python train.py --n_experts=64 --balance_bias=false --scale_expert_input=true --optimizer="soap_variant" --lr_head=0.0165 --warmup_steps=200 --seq_len=384 --dataset="wikipedia_en"
Below are experts of layer 5 (counted from 0) of a mixture-of-experts language model. Rows are named router (the router's row for the expert), up (a neuron's input weights, with its number) and show model dimensions 0-95. Each number is 500 + 25 x the weight over its row's rms, rounded and kept within 0 to 999. Numbers have three digits each.
After each expert's rows: a language model's description of what the expert responds to. This comes from a sample of Wikipedia text that the model never trained on.

# expert 43
router:461538528493509525535545498515519475515507508467502457468484480522529522448503477505512521457477502496500513525476474473471473485515481516479508465492541518527520474479515524490485511493545490476490476486481521503467472486482491523484569539517485499526511561519482481513535488530457519529
up0:508483513512486502448477503479451477526486469503464502456492495452512463462545521487497473555461467505507515487488473505508443462540481513505544460461538460512483484494467461524493468500512507505524482492483536498483537526481532510472480502500500503498508508496511505469516530489490521469
Time words and quotes. Time and place nouns like century, days, years, coast, plus opening quotation marks, closing parentheses and mid-word pieces in species names.

# expert 16
router:461538529493510526535546499516520475516507508467502458469485480522529522449503477505513521457478502496501513525477475473471473485515482516479509466492542518528521474480515524490486511494545491476491477486482521504468473487483492524484570539517486500527512561520483481514535489530458520529
up23:515477506495483526525489492492498508513520519509465476481485476509494521510455464477490496507481509515482555482541468482496493486482478517545481443501527487494550498537560487497489549484500476483551488475527486489486524528551466483522485509479559521479525531491479530476508510475506458483
Sports opponent, medal words. The piece opp in opponents or opposite in sports text, plus medal, awarded and carry, and stray table digits and non-Latin bytes.

# expert 18
router:461538528493509525534545498515519475515506508467502457468484480521529522448502476505513521457477502495500513524476474473471473485514481516479508465491541518527520473479515523490485511493544490475490476486481521503467472486482491523484569538517485499526511561519482480513535488530457519529
up0:508453495514484497543488560517442529503496480499520470520477526483460462483501502520506488456489550506508497520535546510524484497487509531495502456504467519503496458474508506511521499490504504484493489494489452472476492518495499494455434494516493509470461509528528429496508489473520517515
Sentence verbs after subjects. Closing parentheses and auxiliaries or conjunctions after a subject or number in biographies, like was, were, or, also word-start pieces like cont-.

# expert 26
router:507521531540500526518500499486513505495498527465507480470459456485500504490505498471525533516527506507506503498468492500477454467495507505479537492497491534522543498511544523476474546480511443469496482479405491494499473486524485521457514486519502536497539502540493496518511449522509505529
up0:496486467514537528538518510486553519484513509506505531551510505481481502502496463485524531487513472521479508458472499497519528529481504497543441529548498472469490534480500502506556509502502551520531547504539500498468493511538456512490502503487524441464471509498530509483495506498487518509
Infobox labels and markup. Infobox and structure tokens such as Scientific classification, Born, Location, Phylum, plus table pipes, heading equals signs, coordinate symbols and list dashes.

# expert 29
router:461538529493510525535546499515520475516507508467502458469485480522529522449503477505513521457478502496501513525477474473471473485515482516479508466492542518528521474480515524490486511494545491476491477486482521504468472487483492523484570539517486500526512561520483481513535489530458520529
up7:485494492474523536487522523542495490521490507497500491503501532520464535515514515510524528516559488538534491500520501506505504531510489545514503491530469511492511511474557497587523499480478517495506508484518514548470478491488510508508498502438482530480526509532494531502524466521565461502
Narrative prepositions, verbs. Prepositions, past-tense verbs and pronouns in biographical or plot prose, such as in, at, during, died, remained, him.

# expert 3
router:466463545508499509545509499509516520475489493454481504497452474524490499457523494538521528509546532473511512510508463431502507505497465491468502488499516504509492464494503539497520532484556485497532488479503520506468500512500460545488465522502503479521487487519482461536550457521494499526
up16:485515515504517495487475474479542488492470472494532493520540510475455514503457528489518473430491531425508497448486489511506458531486539497494547518531488513499506494469530486472528479473491473501528526501521496489554495515480505505468536500522488489509520499547491483500460473491491511508
Descriptive adjectives, ordinals. Adjectives, ordinals and quantifiers after the, a or his, often word stems: first, second, new, most, low(est), regular, broad(ly).

# expert 28
router:461538529493510526535546499516520476516507508467503458469485481522529522449503477505513521458478502496501513525477475473472473486515482516480509466492542518528521474480515524490486511494545491476491477486482522504468473487483492524484570539517486500527512561520483481514535489531458520529
up7:540550522540496489505452510509501498490430516508538490544510474533490448510512518497515494486522491485532498504503515515510454441501503498527515527488526538537521529520473520516482498484467553479459508497496525496523497519474506536502515504539527475493542545488507488484497503517476506458
Infobox field breaks. Line breaks ending infobox and taxonomy fields before the next field (Family, Distributed by), and of, apostrophes, died.

# expert 5
router:461539529494511526536546499516520476516508509467503458469485481523530523449504477506513522458478503497502514526477475474472474486516482517480509466492542519528521474480516525491486512495545492477492477487482522505469473487483493524485570539518486500527513561520483482514536489531458520530
up0:487529505526501491522496524518509495480492536549509531496488546497478518469510531478509535448523548557507508476515470475516536487513478509507541493495533516490493488485521521472452474503498485485473506508480497522488520487485504495489530442479504554505519498472514507465488535498559442521
Function words, career verbs. Pipes in football squad tables, plus connectives and career verbs in biographies, such as then, nor, joined, helped, pursue.

# expert 57
router:441498503534515512489536464497512509490486517511514468498483464504511513462487497522498496487463498459506495534510472478462505436499513540492497537438531494506543503499508502467487557488505518502481496489495495523500479500479499490484516524565531539497518518533439510473546477509492521510
up0:509498527464503504498461523445515481448526497489531497509490488481445506489521530547456513482537450484517503528539461469528475531499499506478532501505510475499467493486489494528502486495508486509563478471535537519516482497528519531512509461504487478469538475520464498470518476490531497505
Offices and institutions. Titles and institution nouns in biographies, such as University, School, Governor, Secretary, president, member, Department, King.

# expert 21
router:461538528493510525535545498515520475515507508467502458469484480521529522448502477505513521457477502496500513525476474473471473485514481516479508466492542518527520474479515524490485511494545490476491476486481521504467472486482492523484569538517485499526512561519482481513535488530458519529
up5:497481509528524486509534486485546536484459522518485519527480488495496498471461534509521482475525509468510473516482491519467478530474530499509499490524515504501517475535527542535495519562500504492496436497542500544536530516548475517488500526525508536553512489528525543506489473510513512520
Heading equals signs. Equals signs in wiki section headings like ===England youth===, plus word-initial fragments such as Go(ffin), Tab(le), art, out.

# expert 36
router:461538528493510525535546498515520475515507508467502457469484480521529522448502476505513521457477502496501513525476474473471473485515481516479508466492542518527520473479515524490485511494545491476491476486481521503467472487482491523484569539517485499526512561519482481513535488530457519529
up1:517511470508456539495481529536498527522474525479467450522554529487499501510525494502522482508503536498496481513509506503478470456494459487511493517504527507476482481492489561468506443496502523540470534513499502522510483516460473545470523524473522508484482503486467483555500468494484534538
Wiki markup and separators. Heading equals signs, dashes, pipes, commas inside numbers and infobox fields in tables and articles, like ===, 1,653,744, Place of birth.

# expert 35
router:461538529494510526535546499516520476516507508467503458469485480522529522449503477505513521458478502496501513525477475473472473486515482517480509466492542518528521474480515524491486511494545491476491477487482521504468473487483492524484570539517486500527512561520483482514536489530458520529
up0:539471560483456493500537515446497443494540488495536501498513502497545493516500536524458499487528476490479513480521537519542484515507494501523499513480503505486508508493470507502481499475540492522479503465461516511515500464521580524505485499528510460504481489446501496510529481496471467493
Mid-word fragments. Inner pieces of split words, often Indian names or Latin species names, such as opp-osite, Yudhi-sh-thira, phil-os-ophy, isthmic-us.

# expert 62
router:461538529493510525535546498515520475516507508467502458469485480522529522449503477505513521457478502496501513525476474473471473485515481516479508466492542518527520474479515524490486511494545491476491476486481521504467472487482492523484570539517485500526512561519482481513535488530458519529
up0:481515498504491491493490533535503512500539500500502503493463546505519478489484452530503473512465494532493536460483488483495516524518523522507529543461504496497512516449495506472493447458505524464498501495531488539464460524538473460492546487501477499496475452509517477460439500480476526501
Nationality adjectives, of, The. Nationality and group adjectives like Indian, Irish, Australian, human, and function words such as of, The, such, these before noun phrases.

# expert 49
router:461538529494510526535546499516520476516507508467503458469485480522529522449503477505513521458478502496501514525477475473472473486515482517480509466492542518528521474480515524491486511494545491476491477487482522504468473487483492524484570539517486500527512561520483481514536489531458520529
up0:493481526509500488511494493434491523520520520486548517513474454514514528496517556502516505529478491528522510516518494527505535512561535533515514528479476502489491482479467508497519492489521487492514533460527482538497483453500448489502507516489490547524558465497471474490485484487517507558
Table cells, word middles. Table pipes and line breaks in sports results and lists, plus mid-word pieces of names and words, such as -ille, -ev-, -ley, -ets.

# expert 44
router:461538528493510525535546498515520475516507508467502457469485480522529522448503477505513521457477502496500513525476474473471473485515481516479508466492542518527520474479515524490485511494545491476491476486481521504467472486482492523484569539517485499526512561519482481513535488530458519529
up7:494496526529488507530495492498538532518460496496503477542505549518471506504496446457533464485501470524517499507503522492535529519545549469511524506515502485497535514490502510414474510561514511505512503492514488500515484462468499520507509540484497487504494488519454498531463505553480494501
Sentence and heading ends. Periods ending paragraphs and equals signs closing section headings, plus nouns like case, treatment and reports, and mid-word pieces like bi in cannabis.

# expert 59
router:461538529493510526535546499516520476516507508467503458469485480522529522449503477505513521458478502496501513525477475473472474486515482516480509466492542519528521474480515524490486511494545491476491477487482522504468473487483492524484570539517486500527512561520483481514536489531458520529
up10:498552508502490509501524504510508514523534454509515482473499511461480514519504448463430479516498503453505453498514501520503533486487526497502481506497485508542504483517484484503517501483530465495475486464502495530508500478542449468484451504493525540525494511479459519549497566511491486525
Word-initial fragments. First pieces of split or compound words, such as cont-ortionist, opp-ortunity, sym-pathisers, grand-children, ship-wrecks.

# expert 55
router:461539529494510526535546499516520476516507508467503458469485481522529522449503477505513521458478502497501513525477475473472474486516482517480509466492542518528521474480515525491486511494545491476491477487482522504468473487483492524484570539517486500527512561520483481514536489531458520529
up23:487464516522488532559477469500578508501526516483483491534507507481496471468517545505498512481493457540471475481500516455501514476467532479522481547463519520475514510500494472477520476510500483492443501474526507472549536515516499508490508488510472490458518487506501490465463504525508530520
Dashes and framing words. List hyphens and framing words like According, known, considered, including, called, plus first pieces of descriptive words like ed(ucator), sym(pathising).

# expert 58
router:504532528483527533522531495541512535506476503491494430505481487476538505447498509467497499461486453496502501507479447511468496496497512510486549495489551496522493488485504539511496482485541471459460452478491508490476471504489514534499545509506499509539485555494518490516492512529470507527
up16:518507517447490535464516522499512510472511470501491501525530511455562510527506526523518485484439520504437492526441477470540501486451508503494540520469494530506492515515480495492514483534492500494507526486488483496475478479520526502533504480517502518527527488525517459475518507491508468441
Commas. Commas after a word or clause, in lists, and in numbers like 51,122, plus occasional semicolons and dashes.

# expert 48
router:461538529493510525535546498515520475516507508467502458469485480522529522449503477505513521457478502496501513525476474473471473485515481516479508466492542518527520474479515524490486511494545491476491477486481521504468472486482492523484569539517485500526512561519482481513535489530458520529
up0:514518443490483515543525526477546469526490483500452530496488510479527557477526496490530510507492482452476537524537511515494510485434495513505511505508513494451502542498489487519538490541516496505528523526473473491521502539540525499501483445487480535508485529526515514499494500495519540489
Table pipes and spacers. Pipe cells and separators in sports and stats tables, plus adverbs or prepositions like as, once, very, near in prose.

# expert 13
router:486480520483463517520514545497515539524534541475519478464525498491543494455484487464490497463477519483485522479474451487445492485476474505516544458465501508519531496501513496494517542517509455496503461515470523518471496498490496493502518512511484499517519556514460495530531494527489558500
up7:531498509495479449525544497519509514496482516477493448516504519450521456486506467505512468517501471539536496528495532464492477470464501492501520511564498473472520495491467523509475520553560476484475482496476494530544470480541479542501489516484488526496463503492525504502519526499501500509
Opening brackets and dashes. Opening parentheses after names or titles before birth dates or years, plus list-item dashes and other brackets, such as (born, (2003), - Known for.

# expert 50
router:436536515531516486501505491516534513527532549469499487467521488525498513498498465524492532487492503501530513512510453505464464509457483490466494491466510524523515524465563469464464498464524495505467491472509500541507503503479526516487504509555463496500495523529447509524481470518484498504
up7:494492523483488493487500502526535558484479492497512493518475473487457510542494479476532505497461456454545549501503490504490498500456503521454510466497504485530493501532447479525495465464487535490517554511477518490472468480497476491504524506470552478517529517515478503517524510478544472520
Capitalized name beginnings. First syllable of capitalized proper names and terms, such as Or, Cor, Ad, Gu, Ar, Par, in names, taxa and titles.

# expert 51
router:461539529494510526535546499516520476516507508467503458469485481522529522449503477505513521458478503497501513525477475473472474486515482517480509466492542518528521474480515525491486511494545491476491477487482522504468473487483492524485570539518486500527512561520483481514536489531458520529
up10:453487496538547538538454515463520523517466483505507456503471482505506494493429499481475517510480487529516466490495495480501490494501463482501495564497487507482499504547497467512465488541524513462509499480568461482482523512512468513530469485524509493516520510522530478495500502513498524529
Prepositions and giving verbs. Prepositions and verbs taking objects in narrative prose, such as with, without, for, per, giving, took, causing.

# expert 24
router:461539529494510526536546499516520476516508509467503458469485481522530523449503477506514522458478503497502514526477475474472474486516482517480509467493542519528521474480516525491486511495545492477492477487482522504468473487483493524485570539518486500527513561520483482514536489531458520530
up7:473508461517555469529495527481492508484519503556493505496491496457528508504508535511511498503494514486522477488492538553479526485518456513524499513505498521489468476477475537449524477506503484506503495500480569508553502500429536543487494515510511475514544508477497480504477499549498508516
Person given names. Common English given names and surnames such as Thomas, James, George, Johnson, plus word starts like opp- in opponent and cont- in contrary.

# expert 1
router:461538528493510525535546498515520475516507508467502457469485480522529522448503477505513521457477502496500513525476474473471473485515481516479508466492542518527520474479515524490486511494545491476490476486481521504467472486482492523484569539517485499526512561519482481513535488530458519529
up0:512478528463502473520478518468487484488509455537518474557475489533529508511547489559479500543492475513529488509528537527508520490467504544494511522501522490527494524475528488525487513483492477493539455475480484459508491506485513430494503500506470490473528536505508475488520466522484462514
Foreign names, sentence starts. Pieces of Asian and other non-English names (Nak, Tak, Buddh) plus line breaks and sentence-opening "The" after periods in biographies and lists.

# expert 0
router:489486524484483517503499517532519476501533503499518434487481485504532514504530495487479522481550517491505501551448506445445507495458533548476525533450509488484515502463525484465476530514528495479475503496500525524485464485487525507497477479487495517485537505498506438500538500537505524502
up0:536509516486543474530533479441484497513520551454503545484507510497492532540480465535471512501499526492483471514503501461496513541500494459466490484517563481507536499547465499540483512460480492504503507519485529470470523502502477493528481514535486535536474513485509486517502491476496505532
Plural/final -s endings. Word-final suffix pieces closing names and plurals, especially sports team names in stat tables, like Sharks, Tigers, kilometers, Foley's.

# expert 6
router:461538528493509525535545498515519475515507508467502457468484480521529522448503477505512521457477502495500513525476474473471473485514481516479508466492541518527520473479515524490485511493544490476490476486481521503467472486482492523484569538517485499526511561519482481513535488530457519529
up0:470479510501476505506460478437500477507496499501498516453493433496512504489490478466462477501517506455510507549480516485489506517466506499465458502558503486469470483498542498499504499475480505462458568505472483507490499515485500476491474489516503501567466475468476504477479475510503481516
Mixed punctuation and slashes. Mixed group: apostrophes, slashes in and/or and URLs, table pipes, and mid-word name pieces, like and/or, locations/hospitals, Magomedov.